config.yaml
num_hidden_layers: 14
hidden_size: 128
n_experts: 64
experts_per_token: 1
d_expert: 160
d_shared_expert: 0
hidden_act: "swiglu"
moe_layers: [4, 5, 6, 7, 8, 9, 10, 11, 12, 13]
router_score: "softmax"
normalize_top_k: false
routed_scale: 1.0
balance_loss: 0.0121
balance_bias: false
init_std_router: 0.00979
lr_router: 0.00126
vocab_size: 8302
norm: "rmsnorm"
norm_eps: 1e-06
tie_word_embeddings: "early"
optimizer: "soap_variant"
learning_rate: 0.00337
beta1: 0.95
beta2: 0.95
batch_tokens: 65536
max_seq_len: 512
train_tokens: 377100000
max_steps: 5755
dataset: "wikipedia_en"
Below are experts of layer 10 (counted from 0) of a mixture-of-experts language model. Rows are named router (the router's row for the expert), gate (a neuron's input weights, with its number), up (a neuron's input weights, with its number) and show model dimensions 0-127. Each number is 500 + 40 x the weight over its row's rms, rounded and kept within 0 to 999. Numbers have three digits each.
Before each expert's rows: a language model's description of what the expert responds to. This comes from a sample of Wikipedia text that the model never trained on.

# expert 35
Description: CJK and Thai bytes. Raw byte pieces of Japanese, Chinese, Korean and Thai characters, usually inside parentheses after English names, e.g. Yawara (柔ら), 袁任远.
router:536467463487534464449568439517541507519440487500479463545492518498569409555578531500437477490527522464528457528516553463478459522531526547463569494425511536451525513491518537502436535435511482505478480524519424484565505592492510473458550531577430519439569514504468445446468473556465533541572460527488551515459508567487481464550495467556503496451480526569525487563494514510472504545528
gate0:546553461481464479510543547410488563513533500479420445525411543485514617536483473490557453480492507532472529497470490488540484483518486463505494531534432420520516466463501495493480527451498491475467481542518488556481504529495526541546563471525485544473497436522505457480519514441454436553505482492502473593487509451488531524452553537517505441499419493464427429567495592471493521427566
up0:469511493500520534550415478504568455485550415501551566498498483501502483468473493426486587498481536464430533412498540491487466481516489562472528539519587489464554521547526524570574530579516531573469476443470475484464483500469475500403450472495487460516453529474489467558530553573492509519468446491491548472460559551555569518445452470496521527524539476520437545476511506480513473520528
gate1:534504519474489548450497510587490537435511545518511458555423480477502517482489480541411453505417471547491525507507468606436556489498552476538480451509515524420544464516502461550551509484461521532593444572501560509485508517521501540496508532421487486477547511474486438452554574483465437521557521543488509534441494506537472507510537486487505506499488540482422514598463500444478523444545
up1:465510474558453519463469479536489402485470547433480568501464476541501551520404522430536440463525464492494478533556495528564503462469499469481541464530537450476523468446476511476473474408532487471479482496559572445482499511539554390458507509481503484440591467452463378499515520510529520568515507432455430464504512525493492498490563483529508479480519475472476460537547504495542550504501
gate2:448525501516444572468506541526494487497498522456547477483471444485515547465459524505471505521592447527535479563491546468505484530468424470520530486582495554492500467519539396492517468482493514513554460476467548480479543445512526462464496470462483547423530484441500507427528492531458514585510537527492542552544575601540563489549521519551540536518587517510531441556507493435475562458474
up2:515420512487523422501466497449488504483591418503419536538533543497531483541571501452559500472409533513418506474511435527454514474562574507516503486450485452494426497462521504495478493499483497538457545564524432498505456532505504577534539569542483479525485495465558468541473526486473424420510540467513474496439406466477469528449542482442531505501477486485478573473509504546460511493510
gate3:529586557445458545514527509579487527484543523522504535552447483482472502452489486506512527443477502561525433520532464491511541537488541444543527499463548491573440482531490443566553491466516476529485467546487539521499480535492538512464496529522478523463501477458468471539448510390491400516470495530505486421519528521543488588487567448524538510498493478599498547613479464518472530567554
up3:499601466462583524432441518446479466545593531529501567546500535458542503489492516488479506469469449513502460512576540541546499454516507459562514475499530432468540432520477501470531560483481549501523526473540552569505436452499482528444449488502543447523512471460546413505453480454420446524565485485490525475449537468485569414477491508520519517558520507463502505497520559534528547443511
gate4:476528523480511588509510540511448484524523506529492453464472494497548568500522406527501506569535522467458447522558438491576479449476403452487517507528565523539466466468484521516521486509516490592528462525500556547490477540484502499497480541522530490486583529497563528499446460534490504603457520522464513485526481491445575506546462490465526487511555493534389557560506434572499502484416
up4:431529484449537591517488484490458508532517492528485488461492508509544493538512448559480489490539506463482472527530465452506478420466463506480512432500581524548474431478529500550478502549494531569525469462488546521463454525457551546493485577499511537521584505479548530514432508547501509550478516517479399475499462450471578539512469458488510475480484505550491579644463433565480476509437
gate5:477497505523529476547475490509528518552464508511522486534517496439453486519467559551450561589494506418542532531481471446379492505560454534499499559607486473474585549550534551471464446505525486526547493406482535544464526497469415526518529513544512532524546479465482447488566512454475404526524483524484464462525454517544523515524505461541516507525515468464466500575584503542494506478478
up5:526480523527554423497492523495534513529502461491507544480544436469559563553519501505528536496510441534487487517468538527441530527534476540496467517483536498484497477559491456513512447426550544485481496535501409507500496455512520492497446414519506452505501502559464445566494503526525466561535545473496570506582526578485519516512386504526432476444544445535410424516546516426484452528582
gate6:468497559579441452522538475512510504482508522464472494544548585490518489535472534499481467529408460490509529545530440480496473536476409463485448519522554598502492424556484486502518501557480507453549480574481425480503552520453502558514533504518509484484497495493407543565530507463451412498525532517462480542482448531495526484529507465495486513536478559441463582593530505437510558497554
up6:448497481468473517467484511548534540497427534478591531521464509560521512512503555555518543533536527509474476519539451495495459439535515466526547548450511506514501507527597489565521560461485614480443498475545547505489464520516553505408508577452509506481510456523531438517522473495519487553501513483522516492537509509504454446485506571465523546357445525522410412481504479476525492541480

# expert 19
Description: Clause-boundary commas. Commas after introductory phrases or before subordinate clauses, such as Upon awakening, or In 2016, plus because, where, whom.
router:551470466569481564550452452539459500517477518448501419444468524530501556540464505530512504490522465500436514461562498548521486483467451467463450467501431521529476492472462537490567518451418489486491523478502549457400538490449541480572480473459603494510468519490492518461445451570490382454476530552507481471461437487487454507510432528548511542518484447534492456451535516502549460471497
gate1:478514568519483494561545473486517425478512566464442503487532510417524524480507500537485531436537544539475484520541451552526470449557477377460466419519492467561471508496534495505511508498495444540531480465496491592470486553438537532531545527506577509464565549489513525385491552453473487484474540484502538503560527463484534508457539510481547503570461470539496443547433480482560532456514
up1:550465442467513478451465566473515581493506390493502496480480499550491498562487485476488440567436464472504495468467538437478509548400533595467504569478501544504546481532452448500490515489516512466471496519520463414489504426537496466461488495467399497508403501520451458582477493532549492528469505552492457471448485517504523503552504527486455533457536557455506524533580527454497466511536
gate2:488558528469501571550496494466552545506525493524499493539513488475431507516490556471546498554520540517481457447469559522432555421496531486455503561413535498491557507490510499443534481497460554549523507495535441576512439455488544452529526469482420516492483455475466519451459429491524548578488578574496456550514519500538488450457480518575442528544493450445539510492471461463472556428453
up2:441474415510482470548537493524496432487553504501530524465517525517473520434481428526502489501498495444516461493588470475568500500547504445507443481572487448503480515529426455532488493568537479445439586472540568476498457530462475480485503489494500516534571499540527558480531557485524517433538509489480557504510386428504459515485444470442589422480477561529474467513488546473542471509538
gate3:485475528466493538558540455447513442417591525469497521528533580446439470445553548530514496522473506499428419471491507548443540476482519504538473564486442452474496523527479495504477479536473559480477520466479379580524519473516450469447482503459536535496462523507536605468555408453497561535498536533514425537486500524526472485494472457514550536573454526528523509517487498502535473485493
up3:525475542510465487456540515496502480453506545455533505553554525449491418470577569536514543483419492523447510458438483507457551486465535456528488558458412469486467512509528471553469540519486529526507430484500444523488571493499518423482449560487523474445480575496479565500572428454524614528487496545516406470486588544533467496547490449529535536542478466522487486488495518510489521525487
gate4:544467465479543504455577533535474484580498510482502529546517460472557511487534463581556454499514546517470468547451512479488528460444521483554489418558487436410512478462445508531591502515520495517514489469503474521572548540532518525528536492537443487532526520530498458489401509453471446493543405494517526510566558493500461481470502468463465513399544519448475546587551489513498510513557
up4:571462505460547495495529511540413516563460501548524525557504497482519453464512477530503522486550522507496489547507520479474549505511492554464527431540484539491565468486486585475469535534463533456569479504432483507602617514566547534501510519535459484480459544593497477517452510436541469456479488564480468544499542471487573463464460492497504433565474501472485464577512548532531564454550
gate5:537503500568448499463526464540501499590527506468542411452545504504467497452446507482444549509486473489475550514528516554584492473496553450462528506479585485510521549483484438499531506558493521541562447449565533517479502481538482439558542482518505456487542467494548431511463558436506399497467544526465424532552476416534477480467498498531449482477484527430523515430450549529499526451536
up5:468499514460564511532480525475496511398466500533452577557451506503516498555564506530545445498518535513514462505474499435418507516515441559527458501532420510492475440525524560506483487441503482467438536557439460466516518498459518567446458514479513541509443542503456549480530447552508590488531461483546569470454521586464531524519491511470548497525528483559462491599571482461500468536462
gate6:580527431455478458525506442446481488448502399568479550532471496458491511473492425529480506481416560475469452475489540539427478519500461475497473513495506530528461554514478441525470509466560442551557521474530522568550431495545478433523465487499527493542584530558462509487407436479508553514467519457506510440534496495518505453493484519424501436481482575573548461508497458484490522513483
up6:503564423478478453448546408499493495456435411568452502520483517472493520493466490515485518465459546469439490551513517519493471576479494507456461473493485518491500565493499507530483507470515468552607528514446536568494525485493445414570434527463513533486528524474539534529441443474517547512458468498584515402463543542498558488488473467504492421499474571475553472502452487549468486557476
gate7:461430462506469391445536500516444469510529496492513499512534506485435498500438489487478503492473498478522414491483475541492569525479504529590551576511439506478462450553519539491496527545552411522539497538489533492460465470469527494440469490509452516482472528523503495571495441534559522506526488531503542487566514477444555446498537677492449504458546477473536469447491536532489450500505
up7:509470489525453412485569453552487439449538487469432535480491509476449518524412482482466564493537476464497402501474482560470495573476496521542574478494476517477495409570553543513425531493537476505530487485524520482508437484494523548472487523459494529502547535470494520544498490523500545527535490487535503458548537516457505437534583665480505494463481476505494459490484577492504467536547

# expert 22
Description: Hyphenated word onsets. Hyphen plus first letter after a hyphen, or short word-opening pieces, e.g. non-conference, so-called, Grammy Award-winning, cloud, assist.
router:425499490522516461488476465550460435504446509441508563516475450441488541445532542497499559456462478485508487560442564513485418464523488485509551487524453554527459438564441514475525496452477500464512539508530520532516490523593550492536554564519483412410451485550540466534502420540576547534521480545482503480472503531478409505479462466522482535511467500577475476567457495521497550466498
gate1:533500540586517558495456513501495462496510550470483621599531450523495529534515539484456501521482493428584501473513486457506502487561473538442574510502520510493523506460476460480500511485452509483489460492485551466509598484545588532551565503536500471449462426535515571470471545521491437480535468503503499460548468531552465494574556429503518430535505481528501542510567500518458583526484
up1:513542468465476515505511485584461447482456455534559553467469536443430559444479443506494470527525458523424521522512459428509527540444487513515530550530497500429523523555492529548494494516458484503511574474490523525529571500483462560487552525419484466583483510494510448517574461509547501519510428406545483439543507467490483513537429473502492599463533546525519546493550536552433537497512
gate2:506483485451512485458534523513455481493483522420498536531509504506480544418473503587456497501448514497568525521557440405522528397502483517479530508516454472557455490483439520501604441496475506474496509515460503536545526492532582442506482413484438465516488584518474473417435574475533477505518532506498490471486426475476508506410486509418513474543495526543498556519467497571461526511497
up2:494500479510515488533509537450470461563552493546524531465528448460464487561519505482571511462473471475431513556466503565449524578422490503531520434563459472527542489481518459433403542491496444500440524509468513437512486519499461514503401496531545575535551497539572492513544593469482517490541483563480503493480473515493500545512449506548535514541485576466532408474483431460445489502460
gate3:534459540516545498543525545521494484515538426480473529512461510479540552517487489454514454572521425526509572453549478467449516477520530466549510462549506331470459501548495506495441489521495446497449509471441512488486529477462609492454503505493497480509510529481481456486511506466425580455536498505495524509499519437552474464447447486527520476587466503529439513526539540608462529526463
up3:456450585494533494521519536455482445559516485508464423508460534507413540521444454486536401581493421468483537478535520517453500464464480559476492497516482516475443442507452481461533498465490569530502411519476514485534478550503513426424469488466525451441548510477534525460511459449443528478481446471575439442483499483444535525477524533536489519531461472453549447448537477558487514522459
gate4:485466528493541465604424519572547446562487452440495513549421487539512534507473459496468509559516500462494552519499488522492505483496460459544489509455479571492510550534523526409473503459504509536538437505514595546471531526472553553527538450437413502522418385481476451492486467486530550496481507435516467508474549524519538506539514489461475485486513486573491505542457532419468483529548
up4:487562490454502553431530556526437450554488593536474537545558456465484508466480476527548480477504555527501479503502550496536508532441490503544490481521468452518404447490566449617472451489542457472468544503483506404464475481504513460572471527510513437515510580433540469478460541494491486469518559554447517505501502412473516473567497514507504530466488521459507519534554491457542482520422
gate5:461514489523556530579471562543393495530456518429547481475493486535466552482510508471443456411507512470522523516527476475516547549461505539575524525517516566448437472513483456421539450509510543435523468503545473513456542494490446509566500524474499490557469551473529475486456436513525497538438502517508462572526508499502493504457387502499500551458504474529565430529457474431535522581476
up5:509487481455508498479377479546489537456568589512470496494432497514523599465487458426519541462523512497534525505520519518550556482440508532527530461472568505535442494480480513466541461446525495554547511461507578496499552559454475502580544518499611474550540507509482537568527455568435453453467507508502399588506511503522487483445504523477502475483512493553538526505506505518538478522505
gate6:481470544511534539572513492486447396461541457510476538453529518584495552510530497518456500488504475495522483478567450533530486564506470494508522545540429504504529495511500490507611510516495496446503469512473567465589484513501552584596526488505486391528510508485566505570512453502445412484480514484499550532516580486566480508478483512541501542498496473461447426510436500553537468506539
up6:493472523538529560500518535446566441495592552430493490476533507493539487465494462476580504487548524477471506437518501552524540481525595433501495440505518514479494508414576516526494529457539491416516466534522484524468420506408516474540536521546475516533536463544559430482496537533430484528527489430513534495570489535505407558470460455516490455499442427560482509467486487522518525495499
gate7:504513444527531518510485519512483466449413536538517522511444446484441578500496501470480555532541492510519511451483446457459510492490540507510527498505486450545456477568523546473476467597485503564517555515513602515515434518543465484575511489498599548506471490489551491472497557412421555549467519487434519436507535535469471570481490454505505567454571454532513482554463489482483440447527
up7:523491475439485440511518556545482424388493513483486438573516482478498513454440512458445537426471493486452521419492510452520484517477496510524478477527478552457577522500510593470457423434448559492534541450500516540439506494443496449534479466563509522508490494515528523529506534500516479570541455513520520552415493464549519544521503580487470532561464533494505443549528540499518483534412